config.yaml
d_expert: 320
moe_layers: [1, 3, 5, 7, 9, 11]
normalize_top_k: true
n_groups: 4
init_std_router: 0.0106
lr_router: 0.00101
vocab_size: 16384
tie_embeddings: false
beta1: 0.9
beta2: 0.95
seq_len: 1024
Below are experts of layer 7 (counted from 0) of a mixture-of-experts language model. Rows are named router (the router's row for the expert), gate (a neuron's input weights, with its number), up (a neuron's input weights, with its number) and show model dimensions 80-159. Each number is 128 + 32 x the weight over its row's rms, rounded and kept within 0 to 255. Numbers have three digits each.
Before each expert's rows: "comes after" lists some tokens at least twice as common just before its tokens as in all text. This comes from a sample of Wikipedia text that the model never trained on. Tokens count by the router's weight.

# expert 20
comes after: " the", " a", " and", "'s", " c", " his"
router:096124034148191116140076091167106084083144071143107090167165101146100164116144095153117101124154171141163155131112194159136153127126150157107123107126093116157157154121130088163078141153115116097135129130147137175118073137115097136150150208
gate0:141171152125167092094145123189124071130105106070158088194165121082135109150152115072160156117118116132149156204116170140115155110145119168099121116065097115164107116147162080184130098159099112100085120157110154145120116149101117085187138133
up0:147147101134113156124124152113204137198102165135168124103117099163078118110184162154080104126182078174110087167116167144066160165150090125120125128144117095093142113135144104156139194097107149152140085174058115119136112101161229141166133094
gate1:148127134149149175097094106091130201128116088065152152127131103110133135106138167149145144131125113168154118123137144109118132120098159116120187128099110123101144216154124128128170122073122061145136125143127156114099133102154150153159147104
up1:152145184111161117126112091150122175093174102117164141151110122161098100148175129116134125125126125136164115095163183146124134169108091117160148087104086187108109118142153157135106145082115104147117152078135102172119097164122140128118088138

# expert 13
comes after: " =", "\n", " ==", "===", "==", "."
router:154128116149135121155147104142174133113106169120100165086159171103093080068155122121094156125132110159108127148175102078129118093153144129122101119129176128138135139118177178119121169161126073145101140154145123124154107113123141110162141141
gate0:085139166106143100163131140177147148148129102119128164126170158167135188120092134135134081066083137183143092084098165124140171142127103160115159087123093144165094161194126098168163169137074129109147059113126119195107160114113108087146140075
up0:160127118112143108178145115100138179119189095063120215091164093162183103133143146148103137115119131107112065113097070093206150165143128141136128067081068124107087226198133162153141153057142101166155117115146100127131247118123061102143184130
gate1:137110117074168172148155106112106181095116115084083123145105128118170179118104140098110177112150087113140125158145139122125122128155114094086175118100143099171110148086124129062130074130125156161135122144141159123140133123139154125223151156
up1:129169179100112091133122150175074152162058138103131128149125117141075194079125096148170108094146156129063117051124111082059142151104104066120113169111153133118118128126095108138166175180115175126135092156155157160092082071133146115100155132

# expert 7
comes after: "\n", " ", "-", "\n ", " 2", " DF"
router:127103162164161165104085171112112172131124111127118015118141103160119094111113148133123109169139087118084095105141040172149146161171156090118116134142122096113069096106136132136134139128140137192094143076112138169177116162143124122158116078
gate0:175190121171095166113134140098177123193157178122113133172135096143170119083070100147108162142207123097141100152061115139167128081147136118159118133122173084121105125180092121114155157098196137138108129139079083083160137120141131058088175130
up0:053192087136156089134111167093114133183171150152130122187161166152170126131066126126115152110100107122134132072117108089192097146161143123140105130179173123124091160149126043125088155152170131115166095132171129153126124103146132101101121132
gate1:166111115129147110134156167171120095169116115123138150173121169121098130147093140159106142103162160109137103091155104075146144092136104119169078186145149129187142186113116167128130138116177075187120145108121101119093130132136114076141078138
up1:107126119118149139113144151164152135123124097066150120075108146108147090137158151166148125156167117140116106185148102146179167077145139107117082123171145144169110154182146170137119114160069119161087196107082102097148135176137117168126077078

# expert 16
comes after: " |", "|", "-", ":", ";", "',"
router:122146091169132113142170089170140167140106129165094169099149127123165122087156138132144126115174150103147146125159162110148078099108132120104126084159152079120162128071174104138103106134150063122128155124180114101158178157102129104126145174
gate0:103153130192084105178106132157062110133109083106123194099109164113114112146104178116083075143109081129091106140153187151095127079162056176087166083098093123160135161102127192118156201177115145088201112192127095165167146141158189218172125133
up0:137139172133091153095157122122066094116134092091102166166144119099091102162078123058151115145132121117071160031098174205146138100116116183120111119154097118116113100140063126118221151164153164162105075106079130162139121108078100173116126152
gate1:083156100105156148150124154080008162133153151075084152131146169128123162152152142169123136119082130139188111107180095128078115148095119217069080173143146094121155125113166084196073104112120098112108187108186142141112140140073119150141091113
up1:087112118158156144146115168151063129099148170104069142095133089110172167104127133194128095174177209099136103144112172129108122104123153170081077117168135164186162085127130163117050149100104136105176148121115117093101164173155166181127139121

# expert 30
comes after: "\n", " 1,", " 2,", "–18", " (aged", " (age"
router:097145145128133064128136121095151137074077126126124158145101184117136128148154132126120204169124103133145149164147157091121149074083174054161116072101145143150143148175121164178122111108170086121091147160153159051142190169155149118122139151
gate0:097124146098103130165083118148116152137162152136115128053122153130092111117077120156082166066086098111157099153111130138068175142089133113126162137143164130105121156147142082106148098108132150149142171084102115113116129092097075132116155113
up0:134159125144164120095163112113092109073116110159086133179142163143094213151118112171164108134149095085089149147100141070093168114152150093135119103134140148163198123096150130171118150169137176105100113137131124159138057097177155132149101147
gate1:086119111122138119152046123111103137116150112162116127065124116128136140131160093131141127165140125182116144208082118118097124143113116136104152140136139160115137119120150143135140109131112162117113103212131233154167170161110067108096201108
up1:134162147115119198159089135108134089121120138184106110119103122103107137137100115076144091105159156142132143152142152102126057074142143108101089151129117158141127115156134083131055171120051123123140106104091171120090085098110161146166093091

# expert 28
comes after: " |", "-", " on", " by", "|", "On"
router:126156145116132153071090162090172116149102154119161150113130131116113105145082138173128056141097162121112177140092068117132119168117129098160119089143186147129145149160143111128136140156148119155119178034115118093144156138117072082101128135
gate0:148144149157119161148066181102126070090112134137162058149070087078124132125061143107123160131088086147087144144164154153135149100157140131146122180135106118125131107191140054176188118126101173121156127100110168150176086167101184143149097083
up0:136151112142136109132120116073093102141140106129089124103058185110187177133144117089137047166140089137129123171124154117157112140152085154125094171139121108144143099109139186123114151093120179115180147090105044087126128111120145158151093160
gate1:143144123163169162134099105085121065131199127105161075142172134115140132107148143167080096133105147109133132120145172129100137123170108088061113107087114164105146150134085135165133060106171152146159156097137097114075130115121081147126137136
up1:063160129105102121063077101115165153150109120102159115162114088101118147161112109134114148139139108097099095114143153128145130113116137141112119130115088151112147083067178128168149171154118109147155107091119172169117190121113099089067210141

# expert 27
comes after: " 0", " in", " of", " the", " 1", " University"
router:095119103178095127134174081081170118098136125168070140086107143132191129083187178144148139124076133099118135176147121108143101094146094110115101148101133106132136162125175203159056124142141115111119164114134122084136157108134156156135119102
gate0:147149146140171132100152115141167155106086163103134117093223189094138088113136139082103131088101098073179161121069157083101113192127119111117115121102123133118152109170143154145145140175041087118150126136123128095140090123155079214130074133
up0:156167182154178142105117051164187173144036112115162093164165096115168112124142153089137134079133145173125172163072180158159083135148116134116117126133099145107115092146131145189172138147073154119157150136089125165112134117145082135121166085
gate1:171148160087080116089203098146141132127118172170101151072075130096127128120192093136105141160131165060185114156120168123120147134125130095125141148141119107140162100214136131121131069182181168136162155110150172105136178103121062113167054162
up1:195137123175098093128131149097126081114052130166121182095113107055092100092122097161184098143149119155095155166139179095130093173140161115097150145120116122154105082065121099149154128112106145152163140167149055104133098165059147131112110101

# expert 0
comes after: " |", ".", ")", "s.", "°N", ")."
router:143142115145149120182152142169111198133126090166093175122150147131103173103159156070066130176144137116137124094094150147163218072166088128120149138138102153091132133118087143136128142139100158153121055065169125128142161157123124112106151155
gate0:143130107128139137167185166148127103159113201083142140154098121070164088108114147114136077089180159138084134070123127159149152108156173110131152124117176160130197167116133206135175100214099116132109098122142105091089094142113099096114107136
up0:093120098108107140209163102154128120185142133070144121147123077080149111111125150126192117078157155112092137138120167089105148090136131104154121139170116121159122204131145190109147133155098095176173106149149100146056097142158095089194114122
gate1:092152136124119172149163137153116136098076118123116122166135187130183139142180115096114131039074130154147156180115124156088142117093158111138108093145120146145175146015130100151124173112072234116157047144117212062098148110087195132086110098
up1:169120105153153110106084125137160168073126118029131101153175120098147102152211142191149191103075097154114150184106112074087083127162131119101114139050091106130090130155112119146197110085122135213139204125119112128078148181133125110117135107

# expert 26
comes after: " the", " a", " The", " his", "'s", " first"
router:115133156141161128183104098150167086085128086148131081137139167119110158066095086161112190158125127116150100129119142148112114135195187136080151065157119123123164137117083149161088145140120116134164112138118110201130088168087113149155184182
gate0:115100167104116137122135128161148132127078078077140144190093202112120151116073140152110098157115166146130145117183144111135099118091146219154144121141088166188106112210087156157100073174119153107116131077098142166134114163119173103185209082
up0:139106101098149179172156086197104148140093052183158157086108138120110112139129151161053167167148108104152084109128124069157151132141124132091138156133132134128101124183123093166133104083103101145137160104188167127160137150145093108141130173
gate1:144134150102100113100144123061109147115095070094019146143104133095159093107090076148121181159126129110117158060163163087135136109175104117110128118101177096113174102117146133098083154130138168135163143106178171106094125126076163127109108166
up1:115155150130163171119102141178115070146179141103165145176124131115068125177073154099069113136115148102114154136093127048117155130124109128141106122144097113127128136086132113170124157134127152140099107095181044133171110108125150083152111078

# expert 8
comes after: "-", " the", "|", "′", "°", " (19"
router:154093163120119130081096164081182086124098115120134115128134090113148084142133150099136144131147134066111109076090082103139118179077167135176142132141111117148123117132109154085058120168131102114106156131114140057174125163142152105099085087
gate0:154110128178147103109098147125087082118126117129121097120138080108119127109175159106141151143174152087099124149162139132075121041119119182174145132087161060150162135125115165124147111094058103110173126129145117179134152136166148159123115170
up0:154139122136086142095123141124148146088121170083157046132147028101123108078115112091113112156167175106128139140124197127154134146145111141151180154135174142077150109161135131102165138112113161126103150171121136134090094144096138119108103147
gate1:111203150137074104137120066107108176159095108108166117136123162084109150141138154104131101156084123143167122090131154134119099101133163147166123164175089120137091143139054144102135118111166134127131129120187091135130190120134154117145150115
up1:202144119156137155129069087113121144124080053140073115115162118093140118119152120142134107154130123113117132134074130126157146137143180152177134116102161123104128080133121099166086158169088102095086133152098157064165170158175110160104086169

# expert 12
comes after: " of", " in", " for", " to", " with", " by"
router:122116060126091102071152117165119156110121216136148121113136144129129141148127111151119117123131162140137140163160136144121149131127130141148111130098118150139036131169178098137128156128112123138133089144130130162128180113198114095093126162
gate0:137151130131118081102095128183087101105127112118149198123068181141184201146078084128101165095158083098096108145118094120071157118140151103069184130082146146156136110123122129118115111148202209153107149152134170158117150117122134120124071113
up0:166126131101063100102102085148157067147143137126182084128190076128183149128110127176120075137147095158088097152109121152147150159078114092096112099087122204099130099197121070101129115100206084126117106125129128139160118063162098170076153156
gate1:074080126151075111126133138141072085167074139130194123157178181141166157112095111096163089120128094152172180131114135146116120153080094130145126088135094163144146171132156209093100131159136155077113127161160092124120119150143167108082133149
up1:180134104086121189117142116055131179150170140132134110111080182108135184174163144109126105137125101125152128124134141127140150144118119166069141137114132097111121171171166093136164141116099089106143108081095097100134106116124126152155081108

# expert 5
comes after: " |", "|", " where", " +", " 3:", " Sheet"
router:133113118114135131171135105114098143180078224160169141118120092065121158156166147145138160142120165125110147111158156157140123177113132195151179114141156129118064118165109144135163095107114128155131089116062166197153160157133128123117104119
gate0:177098109123115084183184062156137118107149097141063084184098154112165147148109123096125155146121123129118166162099110116136135128069143109128157141150127187094157184138125199142160159161100151107120074130125126083093124117174152172102134151
up0:160103144134074140110155106159175122121150093136135117107089159147212095139182104129135113115107065176124087183160115104156141135131136112074147126111148165144112167129109165145089138144133166107156105125113134129156129133194164167154141136
gate1:159102155121091156138150139085159103138135183136222152113155084098088131107187106083159140115110121169138147140153162111157121142133145203143113169164112078114117072083134104139143118094126047057181164141145128155173161129124149194159151125
up1:149140113116168129155151076128129154085120165182118170073101121136111147132155121090157130143105108075162094126100151101139103168159081142165045105166217109133197107117133108068127113122105124106168145118165083132148131106135081123131152132

# expert 17
comes after: " |", " the", " a", ":", "|", " an"
router:097133138118079129140084176112127111151116141082162158095117122110174114195142102116137115137115153150152144165131072149107105154093119138137119120141148195110024195141099125103161141163127157124186162137114149096120128136186133151094092140
gate0:105096159164131140094164104105131123125088102131123184141076139195087100112136131182108110118124219142124098152086108069158100105142114098133109110142147122134193112124125121125045167102148176148147134154108072103143151094115101132067171157
up0:194131116088141119084136178066128179153138113073161106122139065088168138127154141171132211125119110143140234167146147107065158130127080084126151134067105112139118145154131110084139105093069143140170081177112136070091126121090131139149139111
gate1:139120101136127183099143175130113217122112085142119142025127083151145139143136145105024130167094147118146130102160111095155162183149098112105166075102084105129150120125100125181180101115166126132121163117148097141135136101091087202154128105
up1:131160092151115118149150129120168155073143114141151160117139160176126100158157122104173127143122151125165130103158132140164102158096143134161120108150029114108099112130167103173141131103117083101083092094197094097160121121104122136132110131